Experts of a small language model.
Size: 12 layers, 152M parameters.
Experts: 24 experts in each of 12 layers, a sigmoid router.
Training: 576M tokens, 4394 steps.
Below are experts of layer 3 (counted from 0) of a mixture-of-experts language model. Rows are named router (the router's row for the expert), down (a neuron's output weights, with its number) and show model dimensions 320-351. Each number is 128 + 32 x the weight over its row's rms, rounded and kept within 0 to 255.
Before each expert's rows: a language model's description of what the expert responds to. This comes from a sample of Wikipedia text that the model never trained on.

# expert 14
What it handles: Derivational or inflectional suffixes and participles after was, to, be, e.g. -ated, -ation, rebal-ance, designated, killed.
router [143 137 138 135 131 120 122 121 183 134 141  63 157 122  78 160 102 111 166 172 138  82 113 145 110 115 110  90  80  84 140 156]
down0 [196 156 135 109 103  55 180  66 134 184 126 143 150 125 180 178 159  86 179 132 165  78 129  85  66 138 121 118 143 172 177 107]
down1 [137 155 106 186 135  86 120 144 144  19 150 101 146  61 134 101 122 139  96  64 181 153 174  98 168 102 155 122  98 136 127 122]
down2 [102 170 130 105  99 155 136 170 130 148  75 114 192 168 125 128 103 159 110 133 124 126 174 126 150 174 127  97  55 156 137 122]
down3 [157 116 124 100 119 118  99 135  72 184 127  96 120 125  95 118 133 123 144 133 134 119 129 126 119 123 133 169  42  70 109 109]
down4 [133 104 108 155 128 153 136 110 124 140 109 128 169 114 101 118 132 133  70 158 106 107 104 158 154 157 133 179 110 118 131 176]
down5 [109 130 157 160 129  72  91 138  89 192 124  80 115  89 136 131 157  91 170 140 122 139 154  68 131 122 137 150 172 170 103 134]
down6 [109 206 140 181 149 138  97 133  89 122 177 120 130 135 179 124 116 118 188  80 102 119 181 141 171 110 141 108 106 100 163 145]
down7 [126 107 130 143 145 176 142 159 112 158 160 143 129 127 163 117 146 125 155 124  78 147 124 142 184 102 136 165 160 162  56 117]
down8 [ 81 144 107 106  87 136  92 148 150 111 137 151 109 104 109 179 154 140 144 125 112 129 132 110 190  88  96 104 133 140 110 109]
down9 [164 161 138 112 143 120 110 135  89 133 121 138 121 115 142 147 160 128 149 165 138 158 115  50  45 124 141 187 151  90 113 170]
down10 [ 91 123  55 113 145  73  98 163 124  88 115 172 177 123 137 162  92 152 149 160 140 136 179  53 110 159 155 168 151  73 129 103]
down11 [157 172 144  99 133 114 120 124 116 119  89 154 118 134 149 155 161 136 163 126 188 181  92 165  99 157 164 107 171 101 130 104]
down12 [186 148 164 139  68 178 153  91 122 134 145 142  93 119 156 161 143 115 156 130 161 137 190 120 154 189  72 134 143 185 174 113]
down13 [118 137 157 140 129  66 111 166  80 148  71 176  76 151 126 137 137 110  88 125 121 114 108 102 153 117 194 192 149 164 173  62]
down14 [136 146  85 126 160 147  90 113 127 129 181 159 116 118 194  91  89  95 111  81 159 108 173 144 161 137 157 131 121 168  96 141]
down15 [136 119 124 170 133 182 107 110 147  71  79  71  77 135 127  39 168  89 149 111 150 125 123 128 122 111 126 145 154 113 131 144]
down16 [112 180 158 157 120 102  86 134 133  95 113 127 110  51  77 130  72 178 117 141 152 110 132 190  87  86 146 104 127 124 128 166]
down17 [168 177 144 156 162 120 191 113 141 115 169 156 183 139 107  83  96  68 119 125 101  98  76  75  98 155 137 141 128 139 154 112]
down18 [114  83 144 115 110  80 111 198 133 138 142 158 153 119 151 146 154 104  72 101  97 135 112  97 112 130  99 123 111 145 140 164]
down19 [113 204 149 162 145 149 174 111  85 143 141  80  86 140  85 155 115 150 110 141 101  79  97 151 186 104  98 159 159 112 138 145]
down20 [119 153 158 138 139  84 176 138 160 134 143 107  72 135 133 125 143 102 170 117 126 128 180 163 185 100  93 136 145  92 129 161]
down21 [ 42 106 107 129 109 104 126  93 123 132 159 147  81 150 139 141 124 136 114 156 119 128 117  69 119 108 144  40 115 130 113 129]
down22 [232 149 162  71 146 200 121 143 175 111 127 109 158 126  77 175 138 137 209  80 100 178 118 117 184 161 205 100 184 143 166 136]
down23 [114 148 123 113 120 154 179 131 120 109 143 121 106 115 105 138  87 166 126 182 123  54 145 114 144 145  55  84 195 156 123 110]
down24 [ 75 137 165  62  73 158 183 114 154 134 192 159 120 116 200 128  97 147 101 163  70  87  92 140 143  91 113  81 128 179 145 126]
down25 [121  39 136 134 166 101 100 156 119 144  86 112 106 130 171 140 150 148 114 109 175 243 157 138 146 147  40 133 182 161 138 225]
down26 [119 194  69 125 110 129 167  97 109 212  84 140 179 161 123 128 148 126 139 109 126 155 130 125 130 106 119  79  74 130 162  96]
down27 [136  65 154 102 134 145  87 169 155 107  99 137 167 144 146 124 148 136 124 206 174 134 166 156 134 115 136 148 129  98 114 151]
down28 [180 104 137 209 175 131 143 142 131 121 139 175 120 132 115 137  86 164 108 149 115 135 141 150 106 106  86  84 164 128 152 147]
down29 [179 155 161 130 160 107 127 211 145 129 182 159 115 146  82  87 224 140 109 137 185  88 117 135 168 112  85  83  96 135 136 107]
down30 [146 201 137 108 130 149 128  86 147 163 131 177 159 116  97 151 137 101 122 162 186 156 116  99 162 109 169 138 135  90 103 179]
down31 [139 204  71  94 161 134 114 134 157 130 161 158 133 120 122 119 153 119 137  60 157 170  95 114 108 154 103 136  97 149 118 144]
down32 [206 137 125 140 122  79 135 136 146  90 138 164 151 143 184 191 131 128  63 150 113 125 133 127 119 184 125 127 109 160 169 164]
down33 [163 151  79 116 131  89 167 133 125 106 128 112 135 152 101 189 114  91 102 145 134 113 136 220 146  96 148 139 151 108 156  50]
down34 [115 101 131 128 115 123 145 153 136 116 136 138 205 122 104 113 141 129  91 115 135 116 135 110 170 155 131 135 114  98  82 101]
down35 [172  54 212 125  62 109 124 138 197  95 131 128 133 121 113 124 152 110 152 123 137 181 150 143 156 102 129 132 136 162  69 140]
down36 [124 150 137 131 137 143 170 191  71 116 139 155 115 164 104 130 106 136 172 149  89 113 166 103 205 111 150 129 152 125 135 188]
down37 [119 151  80 143 161 110  99 139 158 108 117 103 114 134 199 151  77  80 125 103 123 118 133 144 123 147 125 123 116 118 120  73]
down38 [144 219  93 107 137  82 134 105 201 125 136 161 130 123 138 107  13 146 199 108 103  91 112 106 141 111  82 183 146 123 168 178]
down39 [ 85 142 133 173  99 197  95 112  92 101 100 101 147  92 182 126 124 122 156 157 115 142 158  71 141  83 105 124 108 142 132 108]
down40 [165 111 175 117 167  97 145 122 132 126 121 141 138  76 123 123 177 181  87 104 136 139  99  79 103 123 129 134 150 136 176  89]
down41 [123 176 104  98 125 127 153 149 156  41 127 149 118 132  57 135 103 140  96  82 125 156 169 113 123  93 126 161 189 179 120 179]
down42 [123 181 137 147  85  78  74 167  72 127 127 100 102  80  71 189 149 127 153 103 106 142 142  98 134 121 187 149 160 159 219 112]
down43 [116 124 174 150 111 160 171 107  95 135 213 127 125 215 107 129 132 121 145  90  98  42 112 115  94  98 122 103 131 111 131 130]
down44 [134  89 103 143 118 123 159 145 143  95  73 115 163 140 102 125 142 127  82 153 145 147 129 131 135  68 167 138 119 128 147 170]
down45 [100 129 124 168  58 141 116 147 145 152 111 123 138  98 101  48 140 160 111  88 148  97 182 154 175 145 198 150 117 175 154 180]
down46 [ 76 169  92 125 111 105 135 152 158 123 115 204 100  95 126 145 107 132 148 166 146 173 154  86  90 126 124  85 114 154  90  83]
down47 [ 84  62 148  95 146 119 139 125 182 143 103 139  54 123 100 143 156  74 119 167 121 113 139 153 158  94 151 187 100 121 117 142]
down48 [124 126 145 103 142 127 124 113 177  57  60  86 157 152 114 121 125 125 115 130 124 126 105 105 125 123 151 110 142 131 102 155]
down49 [109 120 113  97 143 190 149 210 118  94 124 174 151 121 141 137 130 136 129 120 158  93 168 114 120 122 118  98 121  63 152 130]
down50 [178 153 143 152 157 145 122 138 119 142 166 135 155 110 115 103  64 149 167 147 125  82 134 130  94 121 155 208 124 113 133  72]
down51 [129 131 102 169 145 161 167 156 113 142 163 108  98  75 112 146 104 143  64 133 146 137  74  78 151 128 130 113 172  52 166 145]
down52 [111  96 166 168  97 159 105  82 130 129 124  70 132 109 143  98  85 128 151 152 119 155 131 115 136 100  67 176 142 140  88 155]
down53 [165  82 130 165 115 125 114 143 103  90  79 135  93 143 162 142 119 149  89  89  84 188 118 129 167 154 128 159 163  71 109 203]
down54 [114 114  75 124 130  91  87 117 161 101 142 135 142 123 140 186 168 144 108 126 101  92 158 149 156 171 118  61 220 179 120  97]
down55 [ 94  72 164 130 113 153  66 117 145 150 161 132  58 116  62 166 219 102 200  76  94 207 151 144 112  77 141  97  98  69 147 117]
down56 [138 124 122 152 142  56 134  85 172  95 165 158 130 123 160 136 212 180 108 175 110 128 139 108 133 126 126 144  76 149 137 151]
down57 [174 101 180  94 102 133 172 191  97  93 102 124 116 139 121 153 105 125 133  96 143 203 166 127 124  66 189 171 136 142 190  80]
down58 [126 156 150 163 146 168  81 100 129 163  91 103 116 118  67 105 102  92 167 200 107 124 119 147 185 116 137 181 163  75 111 122]
down59 [162 126  82 149 135  80 137 107  66 102 148  63 159  78 145  85  98 154 153 126 174 167 154 124 156  89 143 125 138 138 113  99]
down60 [151 137 114 154 101  86 141 141 117 124 144 129 156 107 137 125 173  89 130 132 127 105 173 103 131 145 128 140 103  64 102 146]
down61 [148 159 120 151 134 161 157 161 141  96 104 155  62 162 105  96  83 138 108  93 106 104 139  77 158 114 128 138 136 109  76 135]
down62 [132 121 158  82 155 155 117 125 143 101 157 158  97 149 129 152 124 106  91 170 175 125 139 164 148 102 155 106 123 144  94 126]
down63 [136 113  99 137  78 163 139 132  93 129 125 159 100 105 137 135 185 182  95 143  84 131 189 120 134 130 138  91 105 172 182 114]
down64 [109 159 169  66 137 107 112 126  62 115 122 138 100  99 175 116 119 122  93 138  83 184 126 155  87 104 147 150 131 142 149  48]
down65 [129 118 152 188 136 150 178 146 128 170  92 155 166  89 158 148 117 167  96 117 124 192 101 159 156 130 105  97 112 113 150 127]
down66 [156 144 121 144 118 188  85 163 177 130 100 143 116 113 145 144 117 141 106  76 115 142 149 125 126 130 173 121 124 181  84 168]
down67 [ 98 133 133 180 132  98 149 193  83 123 140 122  66 131 224 138 125 150 122 153  83 135  53 130 149  99 200 148  61 178 153  86]
down68 [174 171 159 106 155  94 197 179 158 134 114 117 106 161 135 111 135 107 149  68 119 121 114 169 160 155  89 162  94 121 123 133]
down69 [134 105 101 106  77  86 117 138 170  85 128 118  66  98 127 133 191 119 118 107 159 121 111 147 142 134 143  56 176 144 111 123]
down70 [103 135 118 114 114 128 113 113 116  55 117 146 134 168  93 115 165 169 143 112 148 155 112 151 107 148 142 138 114 126 202 104]
down71 [121 132  95 114 125 108  79 133 148  62 167 178 114 166 127 141 145  71  59  90 110 106 104 129 131 174 117 139 138 107 114  91]
down72 [130 115 128 115 113 146 125  76 136 101 142 129 114  93 121 114  75 114 166 119  92  77 132  64 171 141 136 107 129  98 142 117]
down73 [173 134  99 112 162 101 115  95 111 220  96 179 159 173 135 123 131 158 162 131 129 111 106 127 164 115 105 180 166 120 150 104]
down74 [157 110 174 186 143 108 153 162  73 162 142  88 133 139  92  67  58 109 115 149 147 132 131  51 121  91 119 176 157 183 159 105]
down75 [ 65  80 155 145 115 127  89 133  99 115 175 139  82  89 123 188  97 168  93  51 142  73  69 172  90  69 111 149 130 149  86 173]
down76 [148 126  80 139 167 104  86 131 113 144 111 224  89  76 101 125 172 112 144 116 125 163  99 151 159  78 132 108 164 134 137  97]
down77 [181 148 168 122 130 106 153 152 161  92 130 117  77 148  98 139 164  71 123 141  88 121  68 142 116 141 114 102  78  75 145  99]
down78 [107  60 167 173 154 138 125 114  96 103  81 106  86 167  92 155 151 160 146 120 143 118  82 127 101 136 113 154 113 151 146  84]
down79 [ 56 137 114 177 170 172 119 164 115 249 146 177 134  97 123  67 132 103 136 102  90 111  74 137 120  86  59 131 173 130  96  88]
down80 [163 133 141 125  99 112 104 161 166 129  87 133  87 168 189  88  93 175 150 141 119  55 172 178 146 120 142 136 132 109 164 112]
down81 [161 155 183 141 138 126 113 135 140 149 163 151 165 139 172 104 115  91 133 134 162 170  95 121 143 154 134 108 136 169 142 113]
down82 [ 75 185 142 126  33 134 119  67 128 151  74 146 122 126  73 162  90 136 148  91 139 104 114 132 142 133 123 178 132  81  87 147]
down83 [137 159  88 121 129 119 189 141 118  93 142 108  86 120 115 190 175 127  81 159 123 130  93  87 125  93 150  86 107  83 125  87]
down84 [135 132 130 100 120 170 120 202  88 150 107 138 121  83 180 134 167  84  98 138 153 139 127 135 170  75 119 131  91 133  85 107]
down85 [ 82 131 126  99  66 134 108 108 114 145 111 130 122 118 105  63 122 126 143 133 110 205  72 184 113 110 117 150 122 132 105  52]
down86 [118 134 151 109 127 124 110 138 167  80 111 133 155 148 135 180 121 115  74 175 104 115 189  81 117 164 150 109  90 116 197 124]
down87 [ 91 118 151 123 178 111 125 154 175 145 166 139 164  98 230 118 138 131 125 129 166 148 141 100 110 110 185  72 145 160 127 119]
down88 [103 120 111 133  95  74 153 199 129 166 108 172  72  94  95 117 164  98 166 135 128 195 118  79 150 103 152  92 136  95 109 117]
down89 [127  93 125 116 123 187 165 130 159 131 166 113  88 188 136 135  90 148 119 108  90  90 145 155  98 134 143 107 153 102 100 100]
down90 [127 119  89 146  90 177 164 147 100 172 162 178  88 105 109 167  95 147 141 125 138  79 140 147  88 125  85 154 135  41 143 105]
down91 [195 103 136 157 116  87 111 116 107 100 152 148 105  93 128 134 135 151 136  85 122 178 123 121 205 123  83 166 150 171 172 162]
down92 [135 111 108 174  87 208 129 183 118 143 112 162 121 154 114  79 144 139 187 124 136 102 174 136 137 105 124 113 132 148 167 198]
down93 [125  74 166 177 153 161 160 102 106 141 127 164 106 161 128 138 144 136 106 151 149 174 148 136 145 140 107  93 130 143 149 126]
down94 [155 109  56  76 130 107 111 130  94 104 120 121 147 179 111 123 220  84 132 163 147  91 124 131 153 116 146 121 143 146  77 153]
down95 [160 125 122  87 178 107 122 144  94 120 141 154 112 147  96  90 221 123 122 156 132 218 168 143 159 112 113 132 153 105 145  58]
down96 [ 76 145 137 136 123 124 119 127 172 132 112 138 121 165 112 109 144  81 117  80 121 133  93 124 169 158 131 157 121 117  81 157]
down97 [182 129 118  64  76 148 182 134 167 124 178 172 153 106 125 108  72 133  96  82 115 115  78 164 119 129 133 148  91 178 160 126]
down98 [146 138 128 120 155 121 178  94  61 118 126 134 124 148 161 104 181 158 172  82  92 156  87  98 142 141 148 140 135 124 130 128]
down99 [154 105 127 100 134 132 151 147 148  84 122 120 115 111 101 117 128 145 118 103 111 122 127 154 159 160 133 101 111 139 103 134]
down100 [134 139 123 104  79  99  97 127 139 118 123 153 141 193  91 105 180 140 137  99  96 117 174  84 131 127 126 136 149 123 176  61]
down101 [106  83  86 161  76 123 131 101  85 133 143 126 177 134 111 105 143 122 117 115 154 114 121 126 182  95 160 151 137 178 125 126]
down102 [187 133  77 154  85 104 142 125 175  81 114 136 118 111 121 133 157 136 139 104 124 107 164  84 111 157 123 146 140 192 114 110]
down103 [193 116 132  94 117  90  92 146 135  76 136 193 147 123 175 147 124 160 161  91 154 131  92 136 127 104 156 137 111 114 128  83]
down104 [176 102 102  78 124 102 148 202  77 157 155 176 131 113 162 145 149  92 100  95 123 101 151 158 152 112 144 158 125 164 132 156]
down105 [173 159 102 137 138 128  86 153 144 135  85 150  66 111 156 145 109 127  93  84 101 129 130 120 161 168 141 176 167 106 145 108]
down106 [ 74  69 107 105 168 152 154  94 138 117 154 125 123 124 164 133 113 176 173 149 139 108 116 110  75 138  89 113 119  72 107 126]
down107 [109 125 142  90 109 127 148  96 140 117 150 124 134  82 154 159  98 147 115  91 181 158 121 170 144 106 106  81 127 155 117 195]
down108 [166 177 122 115 151 151  97 103 101 192 144 105 156  86 156 138 105 190 148 113 112  91 114 150 142 149 118 161 102 168 147  98]
down109 [151 112  91 128 122 114 127 132 158 193  95  90 195 119 100 186 137 153  88 126  92 114 102 156 132 140 137 149 155 105  95  70]
down110 [111 140 167  46 127 175 108 120 100 163 110 156 102 156 130 140 119 136 108 134 124 120 109 139 137 109 102  97 113  97  72 124]
down111 [115 175 118 180 129 116 150 102 162 133 122 111 157 148 163  98  63 120  96 104 124 108  83 154 126 131 126 160  92  80 223  75]
down112 [131 138 104  72 147 105 146 159  93 132 134  91 146 137 124 175 139 153 108 146 141 135 109 121 138 114 135  68 126 171 171 112]
down113 [164 123 136 118 144 131 106 150 104 144 117 132 106 163 114 175 164 129 106 127  47 119 132  67 152 120 146  95 154  91 114  98]
down114 [105 175 104 137 164 137 193 123 162 174 117 103 132 156 120 181 136 155 143 165 127 125 133 110  98 176 143 189 187 138 113 106]
down115 [144 120 142 132 118 166 110 161  88 218 157 117 102 153 101 156 137 149 166 147 167 128 137  88 155 139 106 119  92 170 179 123]
down116 [157 131  87 147 123 136 152 113 173 162 146  97 199 111  95 145 104 113 147 130  98 135 144 117 147 194 167 175 115 162 148  90]
down117 [ 70 130 150 109 124 117 106  96 166 117 131 157 143  94 137 124  99 153 140  94  66 153  99 151 113 109  84 100 174 109  50 130]
down118 [128 129 131 129 126 183 153 122 171 143  82  78  97 124 104 150  96 156 112 150 172 145 133 165 114 129 153 149 149 106 128 132]
down119 [103  95 151 158 147  78 156 144 156 174 147 162 139 126 121 148 152 112 114 107 178 123 178 118 186 114 121 108 127 155  89 111]
down120 [161 135 149 131 169 146 112 145 132 157 142 146 125 148 112 181 169 206  70 145 122  51 166 175  98 106 127 119  82 150 181 102]
down121 [103 196 136 141 122 133 146 201  67 122 146  74 129  62 154  51 111 140  70  85 112 135  63 158 117  89 122  84 141  85 130 149]
down122 [170 113 147  94 149  93 123 102  85 162 157 143 144 126 124 198 106 144 166 152 160  97 128 108 124 134  99  91 119 143 150 103]
down123 [125 133 116  89 146 177 144 113 120  95 135 158 130 143 125 124 105 148 107 159 142 180 127 153  96 150 133  45 121 170 172 146]
down124 [175 103 150 104 185 100 193  92 137 148  88 141  93 132 112 209 159  53  59 153 121 139 131 114 131 104  88 113 141 173 146 108]
down125 [107 124 155 129 153  91 182 149  56 163 116  59 151 181  83 105 170  88 137  83 132 130 129  86 171 186  89 101  88 126 192  80]
down126 [157 158 112 114  74 135 165 136 106  82 100  95  87 184 130 129 118 147 114 124 136  94 162 179 163 133 156 149 124 158 140  81]
down127 [142 131 127 113 164 138 107 114 116 133  96 109 143 128 118 100 101 123 172 134 140 131 134 116  84 111 136 155  60 137  94 125]
down128 [158 132 136 189 162 163 141 136  87 103 139 113 162 143 183 179 121  70 116 138 198  68 153 142 148  88 102 165 200 106 168 140]
down129 [151 111 133 132 118 139 130  89 112 159 133  79 123 132 156  92  84  91 168  80 136 144 165  80 119 158 106  99 138 136 127 152]
down130 [134 124 115 118 122  77 113 130 104 123 114 127 164  98 154 177 117 150  98 108 150  58 175 123  73 116 184  58 121 150 128 180]
down131 [134  86 108 140 131 131 126 144 167 140 160  90  64 125 107 125 129 141 116 169 163 128  91  87 135 116 138 119  73 105 163  74]
down132 [122 120  96 120 118 115  99 108 147 101 166 169 126  95 151 186 113  66 163 122 107 113 145  61 128 177  93 176 139 109 123 151]
down133 [131 115 119  85 166  84 147 147 144 100 158 102 114 191 110  97 170 120 170 156 129 150 155 104 140 115 158 152 136 141 152 129]
down134 [168  95 136  95 134 155 129 107 143 176 151  74 154 142 117 156  88 114 129 130  87 117 121  92 146 203 157 136 174 133 144 131]
down135 [100  92 159 162 119 191 138 151  83 134 152 156 106  94  69 142 148 145 102 140 115 113 127 109 101  86 126 126 128 117 134 140]
down136 [150 176 153 159 136 148  82 155 104  94  99 107  95 124 161 158 135 184 168  98 154 153 135  65 132 140 174  95 117  95 154  86]
down137 [197 108 141  91 167  89 121  92 189 136 118 147 198  62 141 165  93  79 147 135 153 136 122 162 142 105 165 155 132 131 141  96]
down138 [ 40 102 113  74 154 128 103  92 235 108 123 117 134  86 113 126 122 167 117 162 127 146 147 102 142 180 132 142 192 174  86  77]
down139 [ 79  23 141 160 130 102  66 113  96 194 164 208  84 113 102 152 122 147 136 161 122 110 199 139 105 104  98 129 131 142  81  88]
down140 [149  94 159 137 150  92 109 149 128 129 140 127 123 100 218  91 116 115 104 130 105 132  79 140 166 121 112 113 161 133 132 154]
down141 [159  85 124 128 129 219  98 123 195 126 129 132 126 110 128 171 172 138 114 153 120 113  85 174 117  94 130 121 188 112 124  69]
down142 [202  84 190 109 143  74 163 126  87  92  98 120 160 132 117 115 108 139 127 145 122 179  91  96 103  88 153 167 109 158 162 117]
down143 [ 98 117 108 138 127 118 155 137 173 155 157  88  95 134 154  98 105  75  78  75  98 140 117 131 122 145 120 189 145 150 133 152]
down144 [163  78 117 131  91 111 123  96 135 110 103 139 181 102 143  67 144 146  90 135 159 158 113 100 130 143 136 106  89 149 131 127]
down145 [122 118 142 115  80 156 131 116 115 134  87 126 141 109  85 108  58 156 101  56 166  75 152 175 113 151 112 148 106 132 123 116]
down146 [112 165 164 181 131 185 132 143 143 163 168  97 116 114  84  60 165 117 137 131 173 150 103 156 116 127  99 153 136  68  81  93]
down147 [119 186 182 168 147 154 103  92 126 144 169 171 138 140 126 151 130 132 167  53 180 151 157 107 102 135 136 184 137 193 142 131]
down148 [127 133 167 107 149 116 106 110 122 134 130 199 147 169 108 179 141 168 106 101 104 126 101 102 133  90 138 149 130  72 102 116]
down149 [131 159  93 117 139  77 132 126 113 146 123 184 162 152 177 127 154 134 130 129 154 173 140 140 167 129 118 102  76 148 164 130]
down150 [ 96 124 105  72  66  95 128 149  89 127 140  92 175 146 100  62 138 145 148  40 194 122 120 147 128 159 157 114 114 139 114 105]
down151 [154 158 147 119 152 154 159 160 161 140 170 120  90 154 100 116 124 167 149 110 139 111 144 130 131  74 106 160 160 152 116 163]
down152 [136 128 109  83 189 131 127 116 139 124 126 142 112 133 155 116 112 106 128  79  97 157 120 135  98 144 103 173  79  99 141 128]
down153 [ 91  53 126 147 216 103 125  78 137 129 134  75 102 159 124 118 119 144 162 119 212 174 163 120 108 105 117 169 147 123  76 118]
down154 [126 153 123  91 106 160 124 144 151 180 160 113 120 194 129 146 221  75 148 117  92  97 152 138 111 172 113 145 198 111 123 118]
down155 [ 71 131 110 130 148  75 123 133 179 113 173 127 135 118  97 167 115 110 150  79  88 121 152 132 113 134  83 110 110 160 138  93]
down156 [139 124  95 113 129 158  70  95 119 145 121 148 208  99 135 123  44 137 154  67 182 113  84 178  71 114 103 128 113 112 112  86]
down157 [151  89 148 122 146  95 132 135 104 138 111  83 129 135 198 133 115  87 170 144 124 140 113  99  77 106  68  88  74 113  77 167]
down158 [111 136 181  96 165 124 143 123 145 110 138 189  74 121  94  93 123 147 102 159 149 163 132 124  84 120 141 146 116  89 165 189]
down159 [110 109 140 169 112 107 173 124 148 132 136 136 133  69 104 112 122 137 124  59 142 108 103 130  57 150 198 126  73 151 145 128]
down160 [ 98  49 163 156  80 184 100 125 124 193 142 124 152  96 172 134 126 189 107 169 170 186 193  90 142 159 113 167 130 119 116  87]
down161 [125 145  42 112 177 153 107 133  99 140 100 145  60  88 152 150 144 162 105 103 141 224 158 165 158  90  77 118 146 157 151 130]
down162 [161  97 125  85 167 103 133 168 167 127 126 152 158  90 147 138 127 152 125  91 118  78 145  68 100 108 158 109 136 100  98 122]
down163 [152 137 114 209  99 121 117 163 164  84 110 153  76  90 152 173 107 168 113 174 120 129 150 182 158 171 150 112 163 186 159 109]
down164 [110  97 124 158 140 123  86  86  92  81  72 126 137  80 150 172 206 139 179 124 109 148 148 127 138 155 117 132 187  85 158 132]
down165 [209 145 143 126 136 127 150 163 138 172 169 123 168 126 147 155 165 142  71 102 124 138  92 103 100 139 137 113 143  84 178 158]
down166 [ 90 137 127 154  70 136 126 165 134 108 101  57 180  91 141 153 130 136  67  83 170 117 148 143 161  57 113 180 145 119 142 152]
down167 [149 148 147  80 168  95 100  88  97 149 115 111 180 128 118 105 148  86 124 106 179 137 136  55 180 196 108 106 150 120 176 153]
down168 [168 118 149 102 132  98 123 162 127 138  73 128 116 146  87 107  78 108 153 195 118  96 138 174 122 157 208 120 207 147 159 190]
down169 [172 132  76 147 145 140 139 114 157 146 102 105 110 130 122 127 141 103 199 114 135 104 156 118 170 118 123 146  92  81 162 146]
down170 [120 202  89 213 143 137 104 181 159 124 139 170 142 169  90  96  96 140 146 143  92 145 108  94  93 134 186 166 115 134 116 160]
down171 [ 58 167  76 191 107 144 139 180  83 103 107 103 123 153 125 143 180 134 122 142 132 184  98 172 160  35 163 155 180 185 141 195]
down172 [116 122 124 112 116 147 123 107 140 141 116 175 119  80 199 163  84  88 173 138 180 135 108 131 145 117  96 114  96 141 119 141]
down173 [ 88 106  96 133 121 163  47 100 135  57 108  74 125 154  96 130  40 122 131 127 129 133 149 140 119  89 146  97  80 125  48 142]
down174 [126 109 138 125 168 137 120  71 102 117 128 173 155 134  82 155  34 134 127  54 127 140 126  91 115 118 107 114 184 132 142 151]
down175 [150  87 158 156 169 120 130 190  97  94 164 140 164  86 130 136 123 141  92  75 126 172 124  81 158 102 108 140 130  73 141 129]
down176 [141 111  91 228 163 135 122  89 156 101 111 167 136 104 108 137 135 147 124 173 109 142 146 136 109 146 164  95 174 130 128  96]
down177 [151 127 168  62 170 173  74 119 147 153 102 137 153  80 230 149 159  94 135  99 190 153 120 171  85 101 127 152  87 168 104 153]
down178 [162  67 131 110 103 105 128  83 109  85 125  90  81 107  99 142 158 167  85 111  68 112 169 118  79 104 160  96 131  82 147 136]
down179 [ 47 175 143  91 132 127 119 139 111 159  81 120 122 139 172  92  94 103 139  77 204 147 128 148 136  74 129 183 120  76 115 128]
down180 [165  92 130 169 121 117  72  99 102 110 134 142 172 155 152 186 103 112  90  68 118  87 195 173 200  73 122 134 136  87 115 125]
down181 [127 111 107 111 112 139 116 167 172 111 136 147 160 150 110 173  89 132  71 115 114  90 134  93  95 144  61 179 117 179 129 127]
down182 [135 154 120 113 144 129 169 155 149 168 140 106 110 135 192 115 127 111 149 122 157  84 117 110 134  88 163 143 108 129 113 108]
down183 [106 165 115  60  93 130 138  81 138 114 122 142  83 131 132  70 145  95 128 153 134 133 141 166 105 157 161 143 119 126 102 122]
down184 [133 190  80 108 144 146  45 133 136 139  68 104 143 127 155  94 127 125 109 121  92 130  90 121 112 133 116 157 133 177 190 144]
down185 [105 152 131  85 183 108 140 105 108 112  72 167 123 129 119  91  78 121 209 145 150  88 187 193 160 117  91 137  94 104 128 129]
down186 [ 93 111 125 121 137 105 107  98 117  83 121 165 139 139  94 128 166 107 174 140  89  60 102 130 154 163 134 169 101 114 143 204]
down187 [157 102 122 110 123 131 128 112  99  69 146 133 118 128 184 183  94 142 105 208 112 143  90  86 116 108 158 119 174 162 161  91]
down188 [152 108 103 130 111 161 129 121  92 137 178 153 121 119  99  93 149 164 156 130 112 126 129 166 134 149 116  88 129 147  87 103]
down189 [157 150 107 218 145 131 123 141 118 171 146 104 151 157 151 138 101 110 109  69 114 108  89 116 131 130 147 109 105 139 163 149]
down190 [ 93 119 161 160  82 134 153 138 100 147  80 126 160  70  97 117 141 146 138  90 138 142 112  83 126  89 143  59 146 117 139 107]
down191 [143 107 163 109 130 146 172 136 137 108 133 111 108 149 113 138 162 128 115 135 130 151 131 132 162 194  98 136 101  92 116 119]
down192 [124 145 149 103 133 104 143 135  96 136 140 125 118 112 122 111 130 122 178 151 108 112 207 152 157 103 155  85 135 164 104 118]
down193 [ 99 101 138 140 133 117 114  97 112 127 143 121  94 111 103 108 143 149 101 151 119 132  96 112 151 129 143 127 153 120  83 127]
down194 [128 144  51 106 134 141 122 103 139  61 141 126 126 104 115 140  82 125  69 130  62 118 104 185 158 161 139 128 109 118 132 131]
down195 [154 102 103 128 102 131 140 143 144 124 125 159 145 128 139 182 161 122  97 134 137 135 114 168 134 116 126  60 157 125  64 118]
down196 [130 119 138 130 113 119 104 132 141 135 110  62  64  83 112  89 135 119 128 199 169 115 111 107 115  97 138 133 109 155  95 156]
down197 [125 143  70 191 164 119 163 135  89 141 244 163 116 114 105 109  57 125  79 103 130 132 124 111 132  49 114  91  96 102 146 166]
down198 [128 120 124 158 126 113  96 107  89 123 161 141 113 129  78 143 147  99 123 138 117 132 151 121  74  90 149 135 126 195 145 141]
down199 [162 164 115 135 109 138 168 172 138 175 110 117  97 114 125  84 156 105  67 188 131 114 135 139 117 118 114  97 144  92 127 142]
down200 [144 145 117 102 211 125  91  79 108 168 135 151  82 104 128 136 181 137 131  74 146 105 104 101  76 137  42 138 143  86 132 178]
down201 [101 198 162 140 127 160 139 101 102 120 114  89 148 161 149 175 114 144 110  96 144 199  97 111 111 110 124 120 103 139 172 105]
down202 [128 108 146 158 111 200 139 128 119 128 120 115 138 137 142 102 155 140 139 161 118 164 106 136 124 126 101 124 128 122  82 116]
down203 [ 34  90 140 201 194 117 117 133 125 191 116  57  84 102 113 146 157  95 136 204 166 144 148 163 138 140 126 135 235 132 149 114]
down204 [155 106 129 187 101 213 148  97 141 157 112  58  85 200 178 122 109 108  74 118 124 108 191 172 155 115 157 168 183 138 116 111]